{"num_hidden_layers": 8, "hidden_size": 96, "n_experts": 96, "experts_per_token": 2, "d_expert": 64, "d_shared_expert": 0, "hidden_act": "swiglu", "moe_layers": [1, 2, 3, 4, 5, 6, 7], "router_score": "softmax", "normalize_top_k": true, "routed_scale": 1.0, "balance_loss": 0.0116, "balance_bias": false, "n_groups": 8, "groups_per_token": 3, "init_std_router": 0.00688, "lr_router": 0.00429, "vocab_size": 16384, "norm": "layernorm", "norm_eps": 1e-05, "tie_word_embeddings": false, "optimizer": "ademamix", "learning_rate": 0.00101, "beta1": 0.9, "batch_tokens": [65536, 131072], "max_seq_len": 256, "train_tokens": 646200000, "max_steps": 6790, "dataset": "wikipedia_en"}
Below are experts of layer 5 (counted from 0) of a mixture-of-experts language model. Rows are named router (the router's row for the expert), gate (a neuron's input weights, with its number), up (a neuron's input weights, with its number) and show model dimensions 48-95. Each number is 128 + 32 x the weight over its row's rms, rounded and kept within 0 to 255. Numbers have three digits each.
Before each expert's rows: a language model's description of what the expert responds to; "mostly gets" lists some tokens that are sent to it at least half of the time. This comes from a sample of Wikipedia text that the model never trained on.

# expert 63
Description: Month names in dates and time or discourse words like next, later, However, According, Additionally, summer, season.
mostly gets: " However", " According", "′W", " addition", " Additionally", " Later"
router:219093155173062150158135127132139090147189130099138117101210179120068092139093104141138105056122124103058145155145086061105123112089132148114160
gate4:182096152141140090134114182146093080134169179131155127134105138156155158106093153137073141207151135134156125088066112120157126169153138114153127
up4:100168104088117112131151109140125159092131132128168160150117147074112118164179162114128156133175107155092144149114098118122115130150103147134085
gate5:103116152148134123192132037141132144145087079072106126133131159131102174118153108172097101118172167082133148165140095096147140133126117102116078
up5:097107078140125137159132037180153156111142072090148169150167157096088198117152140119062148105097175130100150183099098121125165153095169121117105
gate6:138164140168134133140097156121097126090177150197153139160156135152086108142154108097145113114130116206157107059109134113103125170087094185119202
up6:122116080121156147143150138152207159155119064136128066117119103145120098119113104075123091120129117113145128103080144139071192106141115147148066
gate7:136145026095149141119127159141114091158123119081103144169185136124119120094170138147138100109168161142163147098122165140147218126138141182087128
up7:130094129117076113143134114135119103187121170114085127170167156140127133098139124109188104049146154119120101074105111112110176162088124188107151
gate8:143102164154093086159113071097096146067154120079118131140182159130138095137141137180106091147146069190087116153134127147173100166048133159134113
up8:085102128166152102126134189084104087135119150111119144156116111135144095105148163113121176107109160129089090122065131138108106095172148155117211
gate9:094092110164137116114123141118165127135115134178105140136107129196138132135061109085140172123115132186111196101080093164133087187165149132174142
up9:134155118102132077118127139121087172150141127131075057130118116120146066117106139109148096133092134147127151168119140099099135136172147110164162
gate10:167063170159137131163101036091113156139160141112198097143119152202120123112121122117135157131137089172111160116161093141093090099123127126133134
up10:133181099084104125097125168183129131071155117140107165091147117075151126160186167129148063090112141152120143109111123186074128098120111148117136
gate11:105143101094134096112142118164056116132107083165105118118150081181129134175071154133127162118133103214154124102165093097124200110132126154105156
up11:127132169131088109079118069106157123145149086143181123139125128133172099033131113118122192101160190144150158132158115174161058123133086129182136
gate12:141102141071176137136123103160133097083138104102161123109078117129137175122070092150118148105140142132152098161104126123171190143084102089112133
up12:139061143153128111142129168209136110145178104168132150182113111138097121124132133150117101131151120179157162128175124144088115155149118193065147
gate13:175104116072094090135123074066137164117097122140127126139115085125128101123112176171116184116141140156130126188022176089085144167181157172060168
up13:175117136114100110165106088109062199165123144111145091120127143140095080121084105161141112146132102187112084158081200126096162092149184113116159
gate14:089134073045161132138119127092063122153107029103102103157087116139073105137095099105129173129180120172108145139155146097141127115119183113148178
up14:108119068112149144130139114109110113147158082122162091123082082177115091177151127155109229151117167124091088147110100079145191110121126202134186
gate15:145094088141084147149124116094087123152117085130158115140154152118068170163118169147195169122107120088095084136121073132138113177124069150138168
up15:098140119084154109133117163143061134102142116135127112129154083071132116134126080132144070141103092142121164170085121100135117181149190041115071
gate16:157175136118108123223121132140125148126123121106170154101148165192119099158140136104135151135123113147147077060176130150087130153085087116102123
up16:137166199129129125102121105135057142215119134103136096118122116145127107103155112137159142079170114110142081099131173117139119147094160149120137
gate17:106121148118164086104101143102121074084152101148181153202127141134112087127082135181161156108165180161125104083134116066178130130112204147155165
up17:175118121134138149084112109087101183077161168090091114075146149157169177089109155137136080142131123149160120163155100203123113110123125130099085
gate18:178195082143101119139138132123168153172149115161201111140125090131111118104154113142172148078080178184171174136109138142088115103133053105096097
up18:119151072100089109122129144113110113130174147172124158173064078120087174159184118144175127100096128134130078125111149115139129118126169097084108
gate19:145134121135161197108125130124220128129154147097075075156190117146084130066132176173176079098127100160162160103121103106043141124099137146106098
up19:118137152144110073161104085137107111109159122190135167139104206163092112163136082144125134166171101121088150141118162141150069105117109089096164
gate20:173091080078121107190113102064097132094163118116171126163141114078112090107076112162154121158131153121082183139136127113181096156112089110094134
up20:112174073130139125094133154199104161150075123106107114130138106154145114136081123104149153105123178169153135168150109102153151093134140173135156
gate21:177117102165136092160103102146107095149123152097085109201144075130136144128120106114118126156190194174099129154160116159136098121127201111115085
up21:123146142130122112116136223137092148147141108109144180134124177144089164104148108160139150110104096118132137102090130172134124180141059097083144
gate22:108100086100176135165099172131124092150101134163091126134166179106147161137145152122137158151155104108111138118121100160093197076113098135140135
up22:152167170104104126147148172151137117160123150112151136136137144143107130164096087161072105134114141167106138072138046091113164094124059147158196

# expert 52
Description: Words and numbers introducing dates, such as on, On, born, month names, and day numbers in birth or event dates.
mostly gets: "On", " born", " Born", "Born", " On", " premiered"
router:126060136130110156081149087122109132137120110119174113111188155121169114160102063140177092131114143130133153147120072059118087090082177162195147
gate4:174142067127170124186134121105118124160113172140166124130118108151140154175095126115121121150129064169129108093128147123065174151145116143124149
up4:181102128120105145169133126071118171144124149160131171116141150126098125155101096140110131123102124229154158068117134105134160116117136163111148
gate5:168137120136145071102117143117096091097148150108155101138111020099139139105082103140141131080143180126115123148154150077116111106143172148246151
up5:065178139125184154125135172082110163080172118072099136145114146117112170127129134086095154153158063161096150160121168105191149117124096116084127
gate6:145148167089120136084114124128102113132129065077118136157134124137143131139125186120139139084159116120134174089139105143122145105121133159127136
up6:166143113147114134113138125154149136103077159087158126138108111155154127090096171139160141044100113109162098159085101129110113039085154119111149
gate7:135168104096197181122147121148089167100134144126150100115132158124135082157097164165152119125167113122120136126133132089095128115103123096030123
up7:093170128118189110126144094135116132092139117091135169121102092115112136055139131110137095141120179052138125182106137107089137133124110114121202
gate8:166110165107100126114059099165079098120102151139146070088142089173149104120077105178163118131151112132127110137133116162130125158124137164199111
up8:137133127112130119148169181110136094105118121170086150163120126121070160076133127107101170092115190141194118101160139164107194122189107081104135
gate9:137192154199175149137132123147088133100132117149130127138117112105131178098145105184134096131102134119161146147170132092112057124139148161174088
up9:157165150130093122064098130102127074164147148140147131114172115144170078076075120115156173145126101173133135098131065138132163097103191113159151
gate10:134147148101178129156151165074086087135116157171161140104094105108144120098145127151103087141137125097091077171088153129153140146123176144162164
up10:130212088073147129147140157113129057149086123112142100145143128198173103106155124140116128138132116137161151145087085142082132090162153131129136
gate11:101108151140079138144121163105103107122141154069111076110116063162131140153110163119165106120155084127117144111109085133179137104139147120127090
up11:098141134055150093137140116109134069126121122156184139106136140119135192124156137100139163098111149152159076132139140109124109146162182089153089
gate12:106111167110160132100113129096155151070122083139160108152138128140118136146194163147132088120134149121122173150116119112046039147136113121140146
up12:185072101098132095114140082131145100096082110136146125090141145214147100231129107134120178101120170148135146111158177120119141164120148151148141
gate13:137185111141149162118118126130106134112144117178127075103147125140129113152185143129144138099148139114110141126169167123121171114127116103131055
up13:135118168106106102100119121165100126131116154124122128116164093122150132165109120169202088097090211125155145174170059014089160112097125097124145
gate14:111169117108146171124094163117088087115142178118129201112154109134121169127095097119167201114116172184158158140151167051186131103077155140110145
up14:133066125082131112143146143131155126139081136120129169137064158144160104099117114096084116212136133070147099094139124154136114156170068175133138
gate15:145155118129098072161118077166138110064154114147088114085142148146142099111150146056129138117116116124153182110107103136123172144127161187143086
up15:115124179131125138110138131083138131144080142143212177088105081137146136119106088132161120104157079145112108140151151133124096148115152106176070
gate16:124119159146140144137076090110100032142109112190114104136133138108165090132110106175125132157139195167184193096105104099143164094110124176182135
up16:115112093138116154131150116148130168146174103094169131106119128148061142172124141067099135065142123121137159185080154110189107100149157132059142
gate17:065159131132140139203109134133180155120093091109136146121160113117129132148147199116172098140142140112109118154089103088167202147118163143141100
up17:174162132129127121090159164092089080084142181187150161126105125143127166141106107102141186091110139098117114057158136121151116129142105147089135
gate18:113106126096132147192146103110117121167113154167109133103086083094153198129157110121104166094119188194227137140135189083136142119139136123114116
up18:135127190112128126113123080129140158151132142148133058132097107144120093147127132127074084097146102223131155125117115138105091079127172167142118
gate19:147135098169156133134094113187163053113086077176096133161141127145113080092155192117105157106134107108137073161170099122100110139106081126156096
up19:138134103134122122134123058176157080138161107133105085129155109176141119074134133142086133137129070036105159106183115104133130147112156108134101
gate20:106171116081123101129155151134107103087115122123047161134091174153161206113147155090123160114132173156107146113158102099148097154143176163136099
up20:121102161181158163151135098160129125129121069152202075165150075146176118113148088102147068133127079075162096144153160130121141132101119152152139
gate21:125088084124118158164129071125124139144115108093139140136140156119175117178109115061165101127133162165163115124156078123093201114092131098112110
up21:096137164110069109084120173085121120183173178144133095133134142101090154098120141169135160104132134170094125162093153156140114144134127113138176
gate22:116112090150139107217133109104190106078104199194146145109134167197120178086161119134126080084114095149173074124165079087102154134096126121146089
up22:181117162199075178112128089117113158131122126095089061137126136125171098131153088116135148172140156131131148088103196128116151136114124098147133

# expert 9
Description: Century and decade digits starting years, like 19, 20, 18, plus century, mid, late, early in "mid-19th century", "1990s".
mostly gets: " century", " late", " centuries"
router:148086179124180150125141139082181171092089116046076148101136166130094145127128135153092098133183101088134113148179115131130154139070136129102051
gate4:148091086059187114150115152111082146064123107109117157089146110110150165151165142161183071159110188125117128170166126084148197130147164149119108
up4:099117102135180142085158115127052078146130125128139101090139103158161087147176133120100092191105166113077113175066151101155096148192161138119135
gate5:084167121149146109117139130135085125106116141140163149123138155106139136144215129185133118137153151150162089154126168112175092202130068203181102
up5:171037170143184119139134123120169111165084140152073135128137175154094107201110103117144122106129102126044167138177073123101122161105154099167151
gate6:158084145121178135160127163121152142152111090154079107104148155108133107177134159148106129074115145117128169084078104126129155132069182201178102
up6:100102151145164067111150145152170112113144072127077181135078107192115171139128122142107149095088150132089136146094136071136158123078166155121090
gate7:150113120110124180140111091112132163131134120118204080161108115124115150098123156112155162153165125168132187124180113140076074163100146177188110
up7:070199087201193125089161146168170129153126134082149175127130210164067134171116132125116102129078109161091130145111126144109123122098152120148156
gate8:137097096080183110148120152138195090164131125132163098132107155114132115166164148143113128126153147115122069154170130135136091165081112191090153
up8:168091178145090144113106140097072112089157110111147165143162132104137129063147104194136122191087129154139135112141088082093155104119103169192141
gate9:110073133112180154141110126154023112135140134157082154105142101110142130105162108092208163072160133126105122122130120130194189134131162167114124
up9:088128098121195125174117139143129144093091146145095140124135134187212159090084148128172132134145162126111018111134092094086151164125107182112071
gate10:133195145153148080115112127135184116086135092160146086172208100142150131100124161163133139205090127067134093114128196104130142103144079091129132
up10:125058168169103123082139154155124167172136158144128124101092212091101144136150105111057125139120176171132142158103087149170210113093139157148119
gate11:117135134135126091159127128129165104102168190125145159116139103111082150120162143160105115113130126109055137092104104168062151141151140117104155
up11:175080159113111135098112177154042179127083129153113135091126103151147173104150091100163085134171113164127111131137110132143153106099136169170063
gate12:107152123049135125154123109146138142124132112139125089132105126158101100086173092125155085154152133112163112143098201173165152119123095090172150
up12:145115136122062153158139111153098094115164087118103078152079164146120133109117186132096143119147078160073202125111115127148146121131147120211109
gate13:156149144129231138137139096150125104110092094113131139129137097103100109126115161137121091064116150120115116134082163078133132170114138137102119
up13:158120135131157105050112131106109123092125099126152135081161043145081136130160119163128054094093159116140125121145131097109184183095124123078074
gate14:131131128133187100147125097131151117131139109082084176075164154121085099168106180125089138156153178151151156152173117115152124166086112135115113
up14:142104112161077126130115155125083131152150084153176086150106127146135093144142115129202101155112085065099150122086200091137113121137190085117127
gate15:146091159123134128129118171164103159109123178150125131131139150120117108128153177126112178159117135094146128110153162149048167105131171126187070
up15:180135106109123109145150116079067100174107096130145148140069116121127157133091105129149097130140129129108191116105128123192109142116101150113143
gate16:165078185181131123075109081196171110122106125127120121146083103133064151086091098117100124075080125156093140138128202128110157097140196129073144
up16:188150125142059170120131103101149120145137096145128186143115155132070166130137074130119152105110078177101164100056144184169108082080128111129162
gate17:145123123123086133117090138136122120133163076097178190117115000178110183088131140150185088113129159114164174118201138126144147111169125112139149
up17:175108091136119141158109119117204114091106131156132109113151146159100070147158136158194149123109125117089112169109105139084097171129104135076072
gate18:178091115126154125127075112134071179145152114138167126138115075219145125087118124154118140114179086174098144081164131119135129101123147153116113
up18:101131103128140164106121103114094142142116107172163170147225143160077104129153140141128120106157138164103167151133202173155108168120151123124106
gate19:166084142131155128121106141169131133103099126134106114170097156153155143121036165114129167117122133155203106124107156126117178116151122187117120
up19:149102114199119155136111136118117168138096107171165125092119085150103150091167107119162123051089097139133100145039191153122150175142128157128125
gate20:118061141161236141137115075128107147141146120098125229140200135139124128143125149169058102073146137143127191141145146106099161162113126155131145
up20:109142130128180099137122126098117137103127112081096192123138089156118133159153094179108102156141174125196073187146158088143125117105079145174139
gate21:081119115178124171113110137146132167163135128105089132127160133177091163162099101149097137129052143185115188178086156114124112090129175065078106
up21:097128126147173158073135145164104168126093155121178111150131156095090062149111159091070122132133120155115087068087247176091164127125130196133084
gate22:172162102102174084141142119097009120109178085150067077148119159135123160109115150106154158069151096180100164039100127125191136114119139137112111
up22:117144112029118131142123158122090150106137144072083111095130122154158129142161067181125082122154133111085136125097115091113087150102086072135115